Weights of a small mixture-of-experts language model, trained from scratch on English Wikipedia: 76.7M parameters, 537M tokens.
Below are experts of layer 5 (counted from 0) of a mixture-of-experts language model. Rows are named router (the router's row for the expert) and show model dimensions 384-511. Each number is 128 + 32 x the weight over its row's rms, rounded and kept within 0 to 255.
After each expert's rows: "mostly gets" lists some tokens that are sent to it at least half of the time. This comes from a sample of Wikipedia text that the model never trained on.

# expert 36
router [128 141 147 164 119 154 124 126 120 124 114  99  91 126 189 145  97  84 170 136 166 104 177 122  84 141 172 141 161 127 171 146  51 131 134  85  80 121 128 142  98 128 112 172 160 139  92 150  67 165 127 109 144 125 116 106 131 177 140  97 121 115 137  92 176 139 137 153  99 138  96 150 110 162 160 115 153 108 125 142  84 166 118 122 128 163 138  58 120 113 102 139 175  32 128 112 141 128 121 100 154  98 115 127 164 113 102 166 166 105 156  82 151 127 163 161 122 107 134 184 140 139 154 152  64  83 141 152]
mostly gets: " under", "-", "In", " until", " between", " La"

# expert 23
router [ 86 123 106 151  94 109  85 120 116 133 120  99 167 136 136 103 165 107 141  95  96 106 133 147 128 166 142 138 116 159 153 169 131  94 168 133 133 118 143 166 151  83 162 142 105 122  69 115 115 110 146 122 113 105  47 146 140 127 125 138 135 130 156 154 127 142 125 152 135 143 180 136 110 171 181  45  91 157 122  92 144 124 136 156 140 213 143 153 117  76 134 134 183 103 156 123 101 131 133  87 147 155 118 122 119 121 194 133 120 114 128 179 166 110  75 129  87 127  94 155 182 162  79 122  89 153 141 136]
mostly gets: " Al", " Le", " al", " S", " Gu", " El"

# expert 43
router [129 168  95 143 136 110 132 145 140 127  98 170  90  77 183  88 170 134 123 107 138 120 123 157  61 129 136 163 147 147 107 133  55  85 141 126 161  98 112 126 125  74 132 147 109 160 106 156 109 113 101  65 140 122 115 108 136 148 107  84 119  98  76 177  86 137 146  39 109 116 112 177 132 117 132 150 146  93 148 173 129  90  90  81 135  59 124  69 117 172  65 140 109 148  81 102 140 115 130 116 155  83  62 170 145 120 160 112 119 119 141 137 149 160 127 118 141 135  95 132 136 175 116 134  81 120 136 154]
mostly gets: "°N", " Votes", "°S", "′", " Lemmon", "H"

# expert 38
router [113 105 187 158  74 152 121 170  90 152 110 129 133 144  98 105 146 102 124 133 120 142 175  97 126 177 143 135 154 181 132 137 156 144 122 157 117 156 174 129 101 126 158 115 105 156  81 146 175 107  96  67 111  91  56 124 173 153 140 182  53  78 107 143 154 152 145 183 129 142 103 100 157 171 143  82 109 117 158 158 163 138 131  70 159 161 110 124  72  94 166 167 133  98 113 120 158 153 124  62 175 151 100 105 123 162 131 122 132 152 161 141 149  49 155 142 122 104 160 161 147 114 131 134 134 137 202 140]
mostly gets: "ri", "V", " Tri", " Ge", " Qu", " Mal"

# expert 14
router [ 96 176  94  78 131 104 135  99 171  98  76 161 137  58 141 145  62 143 150 124 136 135 165 195 149 149  69 135 127 136 101 152 128  77 114 159  93 167  84 115 146 124 160 124 179 145 115 119  97  99  15 148 101 164 119 141 165 137 109 151 155 101 104 137 112 135 160  96  92  98 129 131 138  89  93 100  96 126 142  94 119  50 136  98 113 124 150  97  52 137  92 146 172 144 100 113  89 110 140 151 133  84 194 165  74 126 227 126 100 139  62 104 127 131 107 139 161  81 121  70 114 170 131 135 154 183 131 148]
mostly gets: "′", " Te", " Died", "9", " Lemmon", "ro"

# expert 34
router [130 159 111 119 163 106 119 190 105 183 168  73 142 127 164 153  83 172  95 102 160 123 131 121 160  99 143 113 138 142 119  91 131 124 156 127 133 125  96 125 101 133 114  57 102 116 173 173 166 130  84 177 104 135 167 139  69 123  96 135 141 149 101  93 135 134 164 106 148 131 158 116 148 112 157 106 202 146  44 142 138 109 120 199 141 136 113 119  83 133 141 118 102 142 176 143  61 103 119  73 108 145 177 129 112 114 119 204 137  98 160  82  94  81 130 104 168 180 136  98  93  74  87 102 144  57  89 121]
mostly gets: " film", " game", " team", " Team", " state", " system"

# expert 18
router [191 124 145  87 137 140  82 136 114  82 134 118 143 126 177 148 116 172  98 116  98 143  78 146  95 110  79 107 112 109  95 121 151 111 189 143 110 119 100 144 132  60 167 103 147 100 122 151  67  96  68 150  56 151 166 124 109 207 137 113 151 114  83 117 125 122 177 117 153 166  90  81 141  47  88  62 167 172  90 114 168  95 153 154 126 109  88 130 154 106 116 185 126 158 120 131 183 108 187 132 125 153  60 176 111 151 162 138 164 132  79 117 159 153  93 106 124 177  82 102 127 109 147 106 149 129 166 100]
mostly gets: " National", "″W", "|---|---|---|\n", "History", " national", "|---|---|---|---|---|---|\n"

# expert 29
router [ 97  95 165  97 147  87 135 103 126  31  85 149 140 171 194  57 136 150 119 167 137 185 137 195 164 106 120 136 126 145  98  61 141 175  99 104 182 132 117 131 127 137 104 101 125 162 145  91  64 212 131 146  67 110 160 104 142 128 108 122 117 132 168 110 151 143 183 125 106 100 131  84 123 102 179 175 142  94  97  76 105  94  92 176 112  64 165 161  88 147  87 165 120  83 121 174 109 139 166  87 180 148 107 131 129 118 141 120 148 123 105  99 139  83 103  99 146 167 133  97 115 117 154 168 151  96 142 119]
mostly gets: " January", " July", " September", " June", " February", " York"

# expert 32
router [ 81 124 101  99 118 184 141 176 131 119 109  91 125 141 156 154 148 106 160 179 114 176 128 108 155 145 180 120 158 164  76 127 104 131 201 113 196  95 105  95 166 167 117 181 142 120 126 123 155 164 148 148 118 152 120  99  85 103 117 157 124  94 185  99 157 152 140 132 137 139 131 150 123 115 134 116 106 147 184 141 166 115  99 174 103 130 148  55 112 156  74 122  94  61  94 222 133 153 121 180 114  79 116 144 144 101  74 132 186 124 146 104 149 125 126 133 158 132 147 138 122 135 134 145 101 114 100 103]
mostly gets: " g", " d", " St", " De", " art", " Col"

# expert 54
router [101 105 146 141 155 155 194 113 147  71 101 117 112 155 125 162  48 140 118 186  97 179 119 161 102  95 142  82 156 116 155 110  60  94 166 160 135 123 126 135  47 183 184 125 161 128 128 141  83 106  75 138 134  78 195 115 155 118 135 173 145 107 140 123 153 142 118  55 129 128 128 184 106 108 126 102 137  74 174  83 134 111 134 120 135 170  82  80 125 156  89 124 124 101  90 131  60  38 150 118  55 162 100 121 147 101  74 119 119 127 105 135 154  55 168  66 200 144  72 151 167 142 192 148 130 100 146 111]
mostly gets: " mi", " University", " km", " War", "″N", "°W"

# expert 37
router [112 143 113  92 124 122 111 117 156 121  25 114 134 139 113 159 133 142 107 125  95 167 166 130  99 192 125 113 129 169 101 107 151 157 169  83  93 112 149 134 118 113  69 146 110 179 139 140 106 103 130 150 133 118 167 131 142  88 127 101 174 154  70 124 129 136 152 129 120 127 125 182 121 159 168 123  99 127 101 121 106  97 116 117 198 127  48 136 149  87 142 125 150 162 110 108 159 124 183  93 138 222  93  94 157 148 109 124 128 135 139 188 118 163 173 103 145 108 112 145 113 162 156 122  67 170 129  74]
mostly gets: " pre", " sp", " sh", " Pro", " comp", " al"

# expert 6
router [147 176 109 145 132  84  56 158 118 167  87 133 156 146 136 151 184  97 106  85 113 161 138 138 123 104 180 178 163 144 123 136 133 152 114  95 121  79 155 116 156 146 146 171 149 187 108 104 105 157  83 101  95 112  99 104 131 161 109  85 101  91  87 111  79  95 121 143  92 148 147  96  99  77 117 161 109 176 108 114 116 152  95 159 133 124 100 139  95 105 114 126 156 100 143 122 139 148 134 164  97 139  96 171  93 149 177 108 110 164 162 185 163 110  76 146  86 155 118 130 115 122 127 108 105 142 195 114]
mostly gets: "'\n", "----\n\n", " |\n", " FW", "|---|---|---|---|---|---|---|---|---|---|---|---|\n", " Arthropoda"

# expert 59
router [136 181 154  95 122  95 131  94 181  95 125 141 167  90 152 122 154 132 150 135  91 104 122 144 140  98 121 159 138 177 175 109  94 117  62 110 114 112 105 120 185  87 156 113 162 102 160 182 122  95 127 103 142 185 138  56 185 109 179 138 138 156 171 139 129  67 127 143 135 139 152 126 109 132 167 155 158  93 152 124 103 147  96 161 142 130 106 117 158 141 128 130 150 110 131 161 126 100  90 120 153 128 105 131 109 130 142 106 144 123 147 108 153  94 146 178 126 110 138 158  93 151 108 153 101 165  74 156]
mostly gets: " =\n\n", "ley", "ka", " &", "io", "ya"

# expert 20
router [ 69 131 147 101 179 137  95 135 112 120 107 142 135 138 139 153 127  89 123 127 138 121  55  47  94 135 125 141 179 120 132 107 203 108 105 126 146 144 103  91 184 117  93 138  87 132 138 102 154  78 134 118 123 142  98  81 151 127 214 120  97  91  99 152  98 109 165 141 103 162 129 136 131 174 130 126 117 132  83 121 142 105 207  90 105 148 110 160 122  89  78 128 162  74  67 144  94 174 185 146 146 138 112 117  69  96  79  88 163 120 138 149 150 124 136 117  86 136 146 109 160 114 148  99 127 112 148 139]
mostly gets: " R", " Sp", " Sh", " sp", " g", " J"

# expert 25
router [174 179 120 103 158  95 101 112 106 194 112 152 173 172 112 159 129  83 110 138  97 171 182 168  35 156 124 137  78 139 103 124 167 140 137 135 136 127 117 151 160 172 184 139 113 139 127 180 126 186  89 100 142 174 111 123 139 110 170 156 159 114  93 131 122 111 115  67 120 190 143 146 133 134  95 122 188 152 150 117 147 137 142 181 154 130 124 137 168 116 100  97 144  56 108 159 121  87 134 160  87 125 105 177 205 126 131 156 153 181 120 140 101  79 147 123  97 138  62 202 162  88 162  92 127 169 175 114]
mostly gets: " Car", " AUS", "5", "4", "3", "6"